Experts of a small language model.
Size: 8 layers, width 256.
Experts: 64 experts in each of 8 layers, 48 SwiGLU neurons an expert, 4 picks a token, a softmax router, a shared expert of 128 neurons.
Training: a variant of SOAP for the experts, 792M tokens, 4155 steps.
Below are experts of layer 3 (counted from 0) of a mixture-of-experts language model. Rows are named router (the router's row for the expert), gate (a neuron's input weights, with its number), up (a neuron's input weights, with its number) and show model dimensions 0-255. Each number is 50 + 12 x the weight over its row's rms, rounded and kept within 0 to 99.
After each expert's rows: "comes after" lists some tokens at least twice as common just before its tokens as in all text; "mostly gets" lists some tokens that are sent to it at least half of the time. This comes from a sample of Wikipedia text that the model never trained on. Tokens count by the router's weight.

# expert 37
router:69 69 51 57 59 46 48 56 51 68 47 42 51 35 52 61 50 60 52 49 60 53 43 49 62 46 46 44 59 44 60 46 58 60 42 47 71 32 36 36 50 45 20 62 44 68 26 66 53 61 44 42 43 37 46 39 62 62 35 45 51 65 61 18 59 52 70 46 31 33 66 67 50 59 55 49 53 53 49 58 44 70 53 55 44 45 66 50 36 21 64 44 49 60 59 40 57 44 45 43 76 68 55 43 51 38 33 34 50 40 49 57 56 40 58 53 47 51 74 52 65 60 52 63 46 67 24 56 65 75 42 54 41 25 47 51 76 36 50 27 47 38 40 32 49 34 33 56 46 30 69 48 49 67 51 67 48 48 49 64 46 37 51 39 60 48 44 51 40 62 54 26 70 57 38 45 69 59 69 56 53 45 51 70 37 51 67 17 38 42 34 49 46 55 68 39 59 45 49 58 60 71 29 60 49 35 53 41 75 60 50 21 38 39 33 56 31 56 50 50 68 45 41 43 41 60 57 66 38 24 43 53 44 54 51 58 55 56 78 44 47 40 57 64 50 52 52 51 47 62 47 57 56 74 43 47
gate0:50 52 49 58 41 60 56 29 43 37 57 48 44 67 22 43 40 53 46 53 61 35 53 59 44 49 59 46 34 42 47 45 54 56 68 53 50 37 25 62 35 58 66 43 28 49 39 54 27 67 47 79 32 55 40 33 55 77 34 51 33 39 46 57 56 60 58 43 42 48 72 50 47 57 58 79 44 52 51 44 42 69 55 56 62 73 65 46 38 58 59 51 49 39 54 55 63 37 34 56 60 49 50 33 77 15 71 40 62 67 45 51 60 50 58 57 58 48 56 41 54 32 44 36 46 43 34 64 53 42 43 61 78 53 44 24 62 40 57 41 48 58 52 32 49 43 56 57 44 31 60 63 44 43 41 92 46 46 40 75 32 52 40 46 23 50 49 40 51 49 35 56 44 58 61 74 60 61 48 53 55 38 28 43 57 46 23 49 40 61 42 27 60 45 50 42 56 58 47 40 53 51 68 56 44 34 39 37 44 47 47 46 61 42 46 54 46 62 44 31 50 50 54 51 48 53 47 52 75 55 53 55 79 46 56 45 46 43 57 68 51 52 51 67 64 61 60 23 69 37 32 70 46 61 46 53
up0:21 54 49 66 55 67 58 69 57 56 58 50 51 67 54 56 39 48 60 61 57 33 54 34 53 63 57 44 57 54 19 47 64 39 19 61 56 70 47 58 59 44 64 52 29 53 61 44 31 52 58 40 30 50 45 44 77 61 50 44 25 65 68 42 52 30 49 46 47 52 74 32 45 37 38 55 65 45 42 24 64 77 37 34 32 56 46 50 64 48 57 58 40 39 55 54 67 47 33 67 56 30 45 28 54 47 59 40 34 58 54 44 57 69 53 45 59 62 52 63 74 38 71 42 68 37 36 53 57 68 51 50 48 38 70 62 54 42 78 49 47 52 41 61 26 54 33 43 39 49 63 76 52 22 18 64 51 57 54 46 45 50 48 29 36 43 65 45 56 34 54 47 45 47 51 58 50 52 50 57 49 60 45 45 52 54 48 43 64 59 50 33 41 57 29 40 42 39 50 54 50 53 54 56 45 60 46 30 56 53 44 54 45 59 71 46 51 79 46 36 30 50 52 51 50 37 57 32 68 59 61 47 39 49 52 46 48 61 26 56 33 60 40 47 42 36 49 34 46 50 66 32 41 58 68 61
comes after: " the", " of", " and", " \"", " a", ":"
mostly gets: " song", " Love", " Music", " music", " You", " rock"

# expert 38
router:57 59 55 50 55 45 46 60 49 63 50 47 43 47 65 54 46 63 52 78 58 62 55 31 68 38 38 26 55 56 58 48 63 63 49 58 61 55 37 30 73 37 56 54 26 54 40 58 33 47 32 49 48 49 27 23 31 60 42 53 53 52 49 60 54 73 46 43 39 48 56 57 41 70 64 41 44 48 33 57 52 59 54 61 48 30 68 55 44 40 67 55 52 50 55 65 40 59 41 39 61 46 58 18 27 42 57 40 43 31 61 53 66 43 57 27 45 51 43 50 47 50 63 56 37 56 35 44 59 60 34 38 48 50 49 55 61 57 50 63 54 36 40 60 48 25 51 43 27 32 57 49 35 47 52 59 48 48 72 70 34 43 58 42 49 48 49 35 61 73 40 30 52 70 50 42 75 73 62 78 44 42 51 52 34 71 26 36 37 25 52 40 58 55 55 55 57 62 64 61 82 47 41 48 31 46 37 47 71 45 55 27 40 31 53 33 44 57 49 66 51 49 39 30 73 62 64 57 47 47 51 46 47 25 54 39 52 57 58 43 43 52 55 65 27 54 67 48 63 57 56 58 46 68 29 51
gate0:51 52 58 48 59 48 63 51 46 70 65 69 42 52 54 27 64 58 36 64 54 55 25 45 35 57 67 50 47 49 62 73 40 52 44 56 46 68 55 45 48 40 69 39 61 43 47 65 62 44 24 45 63 34 48 61 59 62 48 23 60 43 24 51 38 43 43 55 45 37 65 48 53 57 51 40 64 28 51 24 35 57 57 46 38 38 45 36 37 50 56 48 50 69 70 44 29 43 69 61 45 77 64 54 53 46 68 55 56 51 26 31 30 48 59 38 67 58 44 54 57 77 67 45 45 56 29 59 62 38 42 62 40 31 61 50 57 41 48 48 38 83 62 57 47 39 35 73 59 41 37 37 75 60 34 55 46 52 41 50 61 70 28 51 50 53 52 55 48 49 68 47 60 61 49 44 58 53 57 35 37 33 52 57 31 49 57 35 66 61 60 28 45 51 65 55 21 42 62 37 42 37 19 40 49 41 52 44 41 54 45 58 40 51 50 41 54 45 49 65 55 69 56 40 57 55 35 67 50 39 60 47 38 72 30 41 53 54 54 65 65 64 60 43 62 45 49 65 54 39 46 42 62 31 59 67
up0:38 48 60 31 51 34 47 60 65 41 47 51 43 63 46 38 36 40 21 55 40 58 46 69 45 41 53 74 44 61 65 20 79 38 60 48 20 65 62 67 41 44 54 52 47 47 57 48 34 54 72 50 52 52 69 68 58 60 42 44 37 36 70 47 55 60 45 43 50 52 57 40 25 40 39 31 57 52 54 46 55 64 39 24 50 43 46 63 42 29 59 44 63 45 63 59 53 36 49 52 71 36 57 51 59 40 33 32 65 36 51 41 63 29 55 63 24 58 70 50 48 50 32 54 64 26 50 59 37 58 41 56 44 61 56 59 51 52 62 45 52 40 70 47 50 63 48 53 85 58 46 30 52 50 41 36 49 54 36 47 31 44 43 66 53 33 59 42 54 19 62 65 40 51 58 58 51 36 62 50 64 35 80 59 41 35 58 34 44 45 33 19 50 57 44 49 63 57 58 31 40 41 52 49 43 50 57 51 53 66 31 34 42 58 43 64 55 50 63 63 50 62 58 56 48 49 52 47 54 36 57 29 66 55 44 24 49 45 52 56 62 74 44 46 65 48 55 54 39 43 46 40 62 72 57 37
comes after: " a", " the", "-", " and", " an", " of"
mostly gets: " new", " American", " long", " public", " early", " main"

# expert 0
router:62 55 55 47 54 55 48 58 63 66 49 17 36 48 62 46 50 74 47 43 59 45 47 39 76 26 39 49 63 32 66 43 61 76 48 71 37 45 37 44 60 49 36 57 34 52 32 52 56 55 41 51 53 39 20 43 36 67 32 65 48 68 63 39 56 61 67 43 34 50 51 41 40 76 59 67 44 48 54 63 44 69 50 52 72 35 47 57 41 22 48 67 53 61 57 61 57 42 49 46 57 57 46 52 31 39 63 35 48 36 40 61 54 43 51 35 43 47 63 26 58 49 51 71 45 50 28 48 56 64 39 37 40 39 54 38 64 47 56 57 41 49 56 38 45 45 27 48 35 21 85 43 44 62 36 56 35 44 75 50 37 41 49 32 56 66 33 37 37 45 44 31 51 58 48 33 49 69 52 51 59 49 49 51 52 76 45 30 54 23 45 47 54 44 58 70 59 65 51 55 59 62 50 43 50 42 40 62 70 44 66 17 52 40 59 48 26 55 50 53 48 50 44 46 57 53 47 64 40 52 46 32 43 55 65 29 62 70 54 53 48 53 48 65 48 53 61 51 47 45 56 61 29 62 49 56
gate0:44 52 53 43 50 46 39 37 55 50 50 66 48 64 46 53 70 75 26 41 56 46 38 50 59 32 50 62 49 80 60 40 44 64 57 55 40 52 48 35 63 60 36 53 50 57 48 63 60 31 55 52 58 59 58 33 58 31 53 38 53 54 62 50 46 46 53 41 62 49 33 82 13 52 37 44 50 62 41 50 58 40 50 69 35 75 38 69 42 53 81 63 35 52 30 51 59 29 39 54 44 31 40 46 50 50 54 58 41 46 32 35 47 43 48 53 52 32 59 50 49 38 56 32 39 47 71 55 56 64 54 33 46 47 63 33 37 66 51 63 49 65 60 57 42 44 38 39 41 52 56 43 50 67 42 63 36 37 33 41 55 38 62 44 51 62 38 49 53 53 60 42 43 38 72 66 29 25 46 76 53 51 63 60 32 61 37 37 44 52 33 53 26 46 60 48 53 36 45 49 66 65 73 45 41 59 30 38 38 55 71 63 64 30 63 62 64 23 43 56 62 28 50 45 42 47 36 52 42 62 58 26 46 63 46 51 57 49 24 30 55 46 54 46 55 56 36 45 49 63 52 79 40 47 45 56
up0:49 49 46 36 58 83 46 58 32 30 52 75 31 50 51 20 48 54 55 46 47 47 63 54 60 55 49 59 37 49 64 82 74 45 57 35 63 35 45 62 63 54 32 63 66 56 44 51 46 57 41 45 39 61 64 44 59 53 48 66 39 41 58 49 58 39 51 45 50 52 56 44 63 49 60 60 59 54 65 38 46 47 43 44 60 48 51 40 36 59 37 63 42 16 24 58 72 47 51 53 34 32 36 56 40 36 38 55 42 39 41 42 50 40 52 60 45 54 55 46 42 51 42 41 55 53 53 67 42 62 63 54 32 50 49 62 67 57 51 46 37 45 28 35 71 64 44 45 64 58 65 47 52 71 72 62 33 65 38 50 32 39 72 47 39 38 25 48 50 37 56 35 25 57 36 41 44 52 44 52 60 55 69 30 47 51 47 22 50 43 70 45 47 39 45 35 49 44 49 55 55 39 34 50 47 49 53 45 38 54 42 72 24 47 42 53 53 69 36 42 45 21 78 62 54 42 43 25 57 53 65 59 24 54 45 60 50 37 46 46 26 47 49 63 50 44 49 51 74 63 29 49 36 69 34 57
comes after: " the", "|", ":", " World", " The", " Best"
mostly gets: " National", " New", " World", " Best", " United", " International"

# expert 3
router:43 53 79 50 70 47 90 60 61 60 48 33 56 53 58 52 58 51 20 40 60 33 67 39 46 35 45 44 43 63 50 45 62 51 53 53 40 49 52 61 69 28 50 50 36 55 44 69 44 50 49 67 49 46 31 46 51 48 46 39 53 64 48 50 39 55 66 42 45 26 64 48 54 53 62 59 38 54 26 61 46 60 55 49 65 34 52 60 38 54 44 76 74 56 60 57 54 57 45 41 43 52 64 43 36 32 33 42 33 40 30 53 49 62 48 40 40 53 63 36 71 62 79 48 46 62 50 51 54 61 33 42 43 46 51 41 69 33 62 39 72 48 23 39 60 29 36 47 31 42 78 44 35 56 34 57 29 24 47 51 35 51 47 56 51 70 41 48 31 46 69 43 57 61 57 38 58 58 55 58 56 49 48 50 25 90 56 51 44 32 44 50 43 48 54 50 59 33 66 48 61 57 28 50 43 47 34 30 54 60 44 46 38 55 50 50 53 61 49 45 59 45 34 27 59 46 70 44 40 32 42 62 47 47 56 55 65 44 73 45 47 47 48 51 49 38 52 48 44 53 65 53 40 43 19 38
gate0:67 48 52 45 72 57 39 48 54 29 49 58 30 58 62 29 46 53 64 56 56 55 37 51 32 25 73 58 39 40 62 67 39 38 38 75 30 29 26 61 51 50 37 57 28 61 35 63 59 73 47 55 71 55 63 64 45 47 38 24 74 52 49 56 51 64 46 65 45 58 55 81 55 47 50 36 65 26 46 82 71 52 43 44 43 44 63 39 54 63 60 39 50 48 55 71 28 48 55 62 52 55 55 63 60 49 44 75 34 74 51 53 46 31 54 59 60 54 33 56 53 54 68 68 42 39 32 41 53 58 47 48 49 54 44 85 36 44 60 61 68 53 48 49 61 59 66 38 41 47 64 50 64 54 50 47 50 45 26 55 39 51 58 55 46 44 39 44 48 60 63 72 46 41 64 61 58 57 43 43 67 70 50 43 77 49 63 43 61 51 66 61 31 24 47 46 44 45 44 67 64 50 64 58 58 42 47 27 49 59 56 52 44 44 62 72 39 23 57 38 62 56 53 44 40 43 62 52 56 58 52 44 61 48 53 63 51 48 53 49 66 40 46 43 42 44 46 63 59 54 51 43 64 53 73 49
up0:56 64 47 48 53 41 35 47 35 53 55 34 49 35 53 37 44 55 49 37 44 66 49 41 66 71 56 45 57 44 43 59 61 71 48 34 58 33 54 60 38 42 44 50 59 47 72 80 44 61 44 42 47 51 51 57 77 38 54 45 46 49 57 53 43 49 60 72 42 46 81 55 35 35 50 52 46 63 37 51 44 17 45 59 49 25 55 67 39 71 47 33 47 66 60 45 43 44 62 46 40 42 67 68 53 36 49 39 52 56 59 39 55 55 57 62 22 48 35 41 74 54 54 38 69 29 65 53 38 65 56 81 60 34 70 40 28 44 31 49 46 47 47 41 50 59 41 49 34 56 42 56 54 59 50 56 47 54 47 52 61 64 43 50 56 38 40 75 66 50 41 49 30 59 60 69 54 49 39 47 43 41 50 57 28 61 71 36 46 37 51 52 52 63 42 67 72 58 33 45 49 54 63 37 46 57 51 48 34 52 54 51 71 69 56 40 70 37 66 70 48 64 60 34 57 33 43 58 36 58 69 55 30 68 63 34 41 32 52 26 60 27 67 44 46 64 57 58 58 35 50 65 42 36 47 75
comes after: " ", ")", " 0", " 1", " 2", "\""
mostly gets: " 5;", " |", " 17;", " 3;", " 0;", "4;"

# expert 31
router:54 50 52 42 69 46 48 61 27 60 39 36 34 40 70 50 23 51 52 54 64 60 61 42 67 48 32 37 62 47 45 40 57 41 45 53 54 44 49 28 55 47 49 63 27 51 32 52 36 55 50 52 53 45 42 26 30 63 58 62 34 38 46 57 51 74 41 37 39 35 65 53 34 58 59 43 45 35 36 48 56 55 57 57 49 35 59 66 37 47 47 66 53 51 60 63 57 57 43 52 51 52 52 17 58 42 65 43 38 51 62 49 72 37 58 44 46 53 40 48 52 55 61 60 39 52 46 44 50 52 35 22 40 52 46 60 58 54 48 50 66 36 23 51 54 41 39 48 35 47 45 37 36 55 46 58 50 51 50 62 51 34 71 20 52 37 47 59 54 57 47 31 45 34 38 49 52 72 64 81 48 39 77 43 44 66 44 49 44 54 53 35 64 51 58 64 62 51 74 58 75 52 33 69 49 44 48 67 63 53 42 26 22 41 51 45 49 50 57 65 66 51 40 59 68 62 68 63 40 36 66 45 52 20 61 39 50 73 56 55 30 58 62 61 59 37 79 43 68 61 71 52 32 55 36 50
gate1:42 43 59 35 54 52 42 82 63 34 53 63 34 49 52 47 52 41 47 42 36 57 58 41 33 60 88 50 57 41 41 53 46 49 46 54 36 36 62 46 37 42 53 50 82 42 56 54 57 56 43 55 56 66 64 45 63 45 59 34 55 29 46 43 54 58 46 36 79 34 50 49 57 52 41 48 67 60 51 35 49 46 51 71 42 66 67 38 34 29 27 49 45 55 58 23 59 80 62 60 39 33 47 61 34 65 67 38 52 69 41 42 40 43 52 41 51 72 43 46 65 54 77 69 26 32 45 57 60 49 43 54 48 47 51 60 43 53 50 49 52 26 49 71 57 47 54 47 45 45 31 47 39 34 57 60 60 45 62 42 45 54 41 40 36 65 54 61 49 31 45 34 41 34 56 47 54 44 38 50 39 64 71 53 42 48 49 66 53 76 44 56 58 34 42 38 65 58 63 56 72 63 58 26 63 51 31 63 60 41 59 48 52 53 63 53 38 61 56 62 55 45 43 23 49 56 59 36 55 46 52 44 35 38 69 31 77 57 41 41 55 45 53 47 67 63 46 40 44 41 84 59 39 61 70 50
up1:56 39 49 38 34 32 63 64 44 25 61 58 56 70 39 37 59 56 62 62 46 58 40 44 35 46 70 49 75 31 66 34 44 77 43 44 40 61 56 47 37 51 50 46 54 33 67 50 41 82 63 56 51 80 60 55 57 73 61 35 11 47 53 54 56 55 40 16 44 52 39 53 32 41 70 34 56 49 49 73 56 42 56 57 54 66 36 40 43 57 63 54 39 53 41 49 06 56 50 58 47 43 37 56 51 51 52 47 69 44 51 60 48 58 43 49 39 52 50 36 47 47 48 45 73 46 50 63 58 44 45 46 49 44 50 47 53 42 59 58 64 43 60 54 51 61 70 37 54 44 40 42 34 68 34 55 66 43 62 65 41 60 50 39 53 54 39 50 51 62 60 41 58 55 72 45 47 41 44 33 49 46 45 48 47 25 46 42 37 54 83 50 46 31 63 58 57 48 33 57 37 44 50 75 58 63 41 35 34 50 43 66 63 54 64 67 62 45 36 50 35 38 59 45 48 65 71 76 50 58 54 60 66 51 41 46 34 41 40 37 66 59 40 48 49 52 60 57 30 72 70 52 45 60 32 59
comes after: " is", " was", " a", " are", " were", " be"
mostly gets: " also", " more", " well", " most", " not", " known"

# expert 16
router:52 67 54 42 72 59 76 68 44 56 49 37 36 39 57 44 45 56 65 44 63 34 68 47 45 49 44 48 53 63 55 55 66 46 21 62 45 45 35 54 69 33 45 58 35 75 40 60 35 50 44 60 18 46 40 55 49 42 50 40 56 48 53 31 57 69 42 44 46 43 58 59 35 59 74 45 42 40 40 60 69 53 79 55 60 44 78 57 44 38 42 54 69 57 57 45 39 41 49 41 61 53 60 51 60 17 41 43 32 45 40 66 48 53 71 46 60 43 52 48 62 61 73 55 46 52 48 52 68 46 44 56 37 35 47 68 65 37 53 53 52 64 47 35 36 37 53 49 47 60 42 36 31 57 34 63 29 19 41 67 64 49 61 50 56 52 35 44 64 61 76 38 76 61 64 42 58 45 59 49 53 51 64 54 56 60 65 45 58 54 40 40 54 31 60 40 51 57 66 39 65 63 31 54 43 46 31 69 36 70 46 35 50 43 39 49 51 61 47 48 60 29 43 39 34 66 61 41 50 36 46 72 39 49 62 73 63 43 67 22 46 52 60 46 51 50 67 60 46 63 41 47 50 48 26 42
gate2:53 66 28 64 73 53 54 48 52 34 41 50 50 38 57 55 46 44 72 39 61 49 44 38 48 55 49 50 48 65 56 53 70 47 43 59 51 40 47 44 42 51 52 49 34 60 60 65 51 73 57 54 62 71 63 66 47 50 59 47 64 64 47 59 53 53 55 48 49 63 34 54 57 65 51 59 58 31 64 24 70 40 52 57 52 37 47 44 87 43 23 63 51 65 45 49 56 58 30 52 82 54 63 46 62 45 43 55 43 50 65 56 47 32 57 50 52 78 52 45 38 53 61 50 66 31 36 66 65 62 53 46 14 41 40 44 29 54 36 58 37 48 68 63 55 53 69 39 66 67 38 42 31 50 61 46 27 31 50 70 77 32 59 54 42 45 48 36 68 57 70 60 78 54 54 49 45 39 54 46 46 53 67 62 54 57 36 38 59 50 58 33 72 30 28 54 55 68 57 67 45 52 52 47 34 48 51 54 50 48 55 58 46 41 43 59 46 68 44 55 50 32 42 47 42 78 46 07 40 43 51 45 37 58 62 64 66 59 56 52 46 44 54 48 49 54 48 41 48 47 50 30 71 59 38 48
up2:38 51 50 71 42 55 62 40 59 32 42 58 40 46 44 66 46 60 65 57 43 42 32 52 45 46 69 59 40 44 29 63 50 56 62 60 49 52 50 33 47 51 45 35 31 57 55 51 58 51 45 45 65 75 54 39 20 53 41 68 66 52 58 53 62 35 42 42 60 69 40 57 26 41 61 49 51 49 69 42 64 66 55 49 48 52 52 46 66 53 53 60 48 42 34 66 46 49 41 49 28 55 53 38 50 34 26 43 29 37 45 35 43 65 48 55 69 53 47 54 57 32 40 35 59 36 70 61 64 72 56 57 38 43 55 47 59 66 47 37 64 45 42 43 74 51 42 45 53 48 58 66 32 18 65 41 64 67 50 54 48 64 63 32 44 53 48 49 26 40 52 35 45 88 56 36 51 41 42 52 64 47 60 46 41 55 62 39 41 48 57 31 59 49 57 59 44 57 31 31 40 41 62 29 11 49 47 47 35 53 62 29 54 64 72 44 38 66 37 23 51 51 47 17 53 51 51 50 43 56 58 56 62 72 41 57 47 40 41 37 42 57 64 62 56 61 51 71 47 41 52 49 40 46 46 21
comes after: " ", " 0", " —", ")", " 1", " 2"
mostly gets: " 0;", "---|---|---|---|", " she", " 5;", " ISBN", "incumbent"

# expert 41
router:64 69 62 46 52 54 58 72 56 65 50 40 47 42 61 49 44 64 25 38 59 34 64 48 41 47 39 53 54 68 52 36 50 46 42 66 42 36 43 53 59 33 39 58 39 80 51 53 53 67 46 61 33 40 43 47 52 43 43 49 55 48 47 26 44 52 62 58 36 46 61 71 39 84 64 51 48 40 40 77 60 57 63 53 54 35 49 55 23 18 54 57 76 60 69 36 46 41 51 46 48 51 78 41 50 36 41 44 45 48 49 70 52 56 60 44 51 48 47 42 71 51 79 51 46 46 33 41 58 54 53 40 35 37 55 60 63 50 69 50 55 67 42 47 46 45 52 43 48 43 51 45 12 57 28 54 33 27 69 71 58 46 49 52 64 76 41 46 55 78 80 55 77 65 66 41 69 56 56 62 53 51 57 50 54 48 49 35 54 47 50 29 62 49 53 43 57 59 53 47 70 58 33 55 51 46 29 39 47 58 45 44 56 48 55 55 57 54 46 45 52 36 36 40 51 49 55 56 49 47 55 75 47 53 60 62 72 49 72 31 43 59 70 52 44 36 59 56 54 62 56 50 55 49 15 41
gate0:52 56 55 26 66 51 47 41 49 67 61 49 58 53 69 59 65 30 60 66 53 55 44 58 48 62 55 46 55 49 49 31 47 57 56 60 69 37 55 46 60 54 27 43 52 49 53 56 49 49 29 33 60 55 61 46 69 63 58 58 40 36 60 51 67 52 51 43 53 31 62 56 60 43 31 34 57 44 72 33 28 66 63 47 36 61 30 49 55 56 47 46 27 50 49 72 57 59 72 34 70 44 34 48 46 36 44 46 49 56 26 64 55 69 42 62 35 81 41 64 35 62 59 54 50 51 46 53 54 56 31 60 75 58 63 57 44 42 41 47 63 58 55 47 45 67 57 63 46 50 63 53 49 45 38 27 51 45 55 49 56 67 56 56 54 52 63 58 52 73 85 69 71 44 64 54 55 42 47 43 55 70 55 77 40 47 41 60 66 35 51 38 61 54 46 34 47 29 53 51 58 34 41 59 62 41 65 50 61 50 39 31 25 61 26 42 41 33 54 58 68 74 38 61 81 23 54 56 45 64 27 51 18 48 48 52 42 38 60 60 48 51 55 62 57 56 58 38 58 63 49 60 54 42 50 46
up0:51 46 29 26 53 52 37 58 30 54 45 58 40 54 41 67 49 71 50 44 55 41 58 31 35 55 38 50 37 49 74 40 53 47 44 28 43 49 69 61 68 08 47 75 56 47 48 43 48 56 55 58 55 37 50 52 49 70 53 69 41 61 57 40 62 31 35 71 34 46 31 46 64 48 59 60 50 47 42 68 66 53 50 37 52 63 53 39 51 63 45 42 56 50 52 43 24 58 42 60 48 45 41 30 57 64 55 37 52 36 48 39 58 58 32 63 46 58 45 62 51 12 41 63 42 34 53 51 50 53 45 53 32 56 45 59 37 44 40 50 41 54 48 50 54 59 47 64 52 63 50 49 57 46 34 54 74 45 37 46 69 32 54 45 48 34 61 43 57 62 67 47 75 47 21 52 31 52 52 41 73 46 74 53 45 40 49 48 55 56 52 26 66 63 37 66 52 51 57 34 23 67 72 49 27 55 53 47 48 47 63 44 56 51 53 55 47 66 32 58 44 49 51 37 53 59 28 34 72 20 58 36 51 47 57 46 63 30 41 39 57 40 66 44 40 64 67 54 42 66 50 20 47 38 47 45
comes after: " ", " 0", " —", ")", " 1", " 2"
mostly gets: " 0;", " 2;", " 1;", "---|---|---|---|", " 5;", " 3;"

# expert 25
router:38 66 56 45 67 39 58 57 41 66 37 51 39 41 65 61 24 51 32 57 56 74 53 32 70 51 45 51 56 57 69 52 55 49 50 68 60 38 51 60 60 34 49 42 39 65 59 53 08 41 51 59 40 44 51 61 56 50 61 45 43 73 62 41 52 56 59 34 41 48 50 56 46 57 67 57 49 45 47 83 48 58 69 52 49 38 55 77 46 32 54 58 62 59 60 64 35 51 44 42 58 55 45 58 49 43 47 31 41 34 66 59 62 46 51 31 43 43 60 32 55 56 58 42 51 61 32 53 59 68 49 49 17 33 43 35 52 53 65 49 50 56 53 35 54 52 32 56 46 35 55 43 39 33 41 63 45 40 40 48 16 47 57 53 67 51 40 59 44 74 49 35 52 52 49 42 48 37 56 52 47 19 50 42 52 31 68 55 31 52 83 37 41 17 37 51 57 71 59 52 59 44 36 47 29 46 55 42 57 54 57 54 57 35 25 50 43 68 71 43 51 59 41 24 39 62 54 53 50 53 38 47 46 55 49 52 44 58 68 44 67 59 52 69 13 51 52 29 57 53 52 60 48 48 58 51
gate1:32 65 37 36 55 62 54 72 52 33 47 64 55 57 70 48 37 32 42 49 47 84 62 64 50 48 34 41 66 65 33 67 58 53 35 52 52 50 39 13 55 69 41 53 36 42 54 60 39 45 36 65 62 50 67 36 50 46 50 45 53 54 76 38 41 49 44 55 67 53 46 56 54 43 60 36 36 55 68 63 59 49 59 46 29 44 54 40 38 58 53 53 69 75 52 54 44 32 58 51 35 70 54 79 74 56 48 70 60 37 71 44 52 32 53 46 41 62 35 61 43 58 27 48 64 58 49 49 62 58 54 44 52 35 43 74 48 45 65 42 52 33 50 34 54 52 58 61 45 48 41 39 57 38 69 37 58 34 47 48 40 48 64 69 51 60 38 41 49 62 33 38 48 48 49 32 50 32 31 49 55 64 42 65 39 57 70 42 37 88 67 32 61 57 47 46 62 47 37 40 43 47 47 37 51 63 44 34 49 66 22 41 67 61 51 47 48 60 49 51 45 48 77 60 46 57 50 47 57 58 71 69 50 54 65 33 45 55 69 38 45 66 59 52 44 37 45 50 67 48 46 36 54 32 53 59
up1:58 20 55 64 47 52 22 60 38 62 48 41 53 50 37 35 45 62 44 51 34 73 33 48 72 56 54 52 75 48 68 49 57 62 52 34 49 39 57 46 36 75 59 36 54 61 55 55 56 58 67 60 57 65 61 64 51 50 30 31 47 41 67 44 73 51 51 51 26 50 48 49 46 53 71 48 62 44 47 65 39 48 59 50 41 45 40 67 54 53 36 47 88 38 41 72 27 43 40 36 42 46 40 41 35 41 61 42 46 56 43 60 35 30 50 44 45 35 53 54 58 54 56 57 66 52 38 30 35 62 55 66 63 39 52 40 49 52 50 68 47 52 43 70 66 79 46 47 61 37 50 61 75 51 48 65 38 62 63 35 40 53 51 68 55 51 42 59 52 52 63 44 44 49 63 53 48 72 49 54 43 53 50 59 44 69 61 48 49 39 62 60 61 31 68 56 50 22 61 43 54 47 42 35 60 62 40 72 55 63 46 44 72 47 28 80 41 53 69 34 55 59 47 27 49 43 52 48 23 63 45 61 63 52 62 44 34 48 66 46 48 42 53 53 41 61 61 62 15 27 42 40 52 49 47 53
comes after: "-", " (", "|", "–19", ":", " Preced"
mostly gets: " 2016", " 2019", " 2010", " 2013", " 2012", " 2014"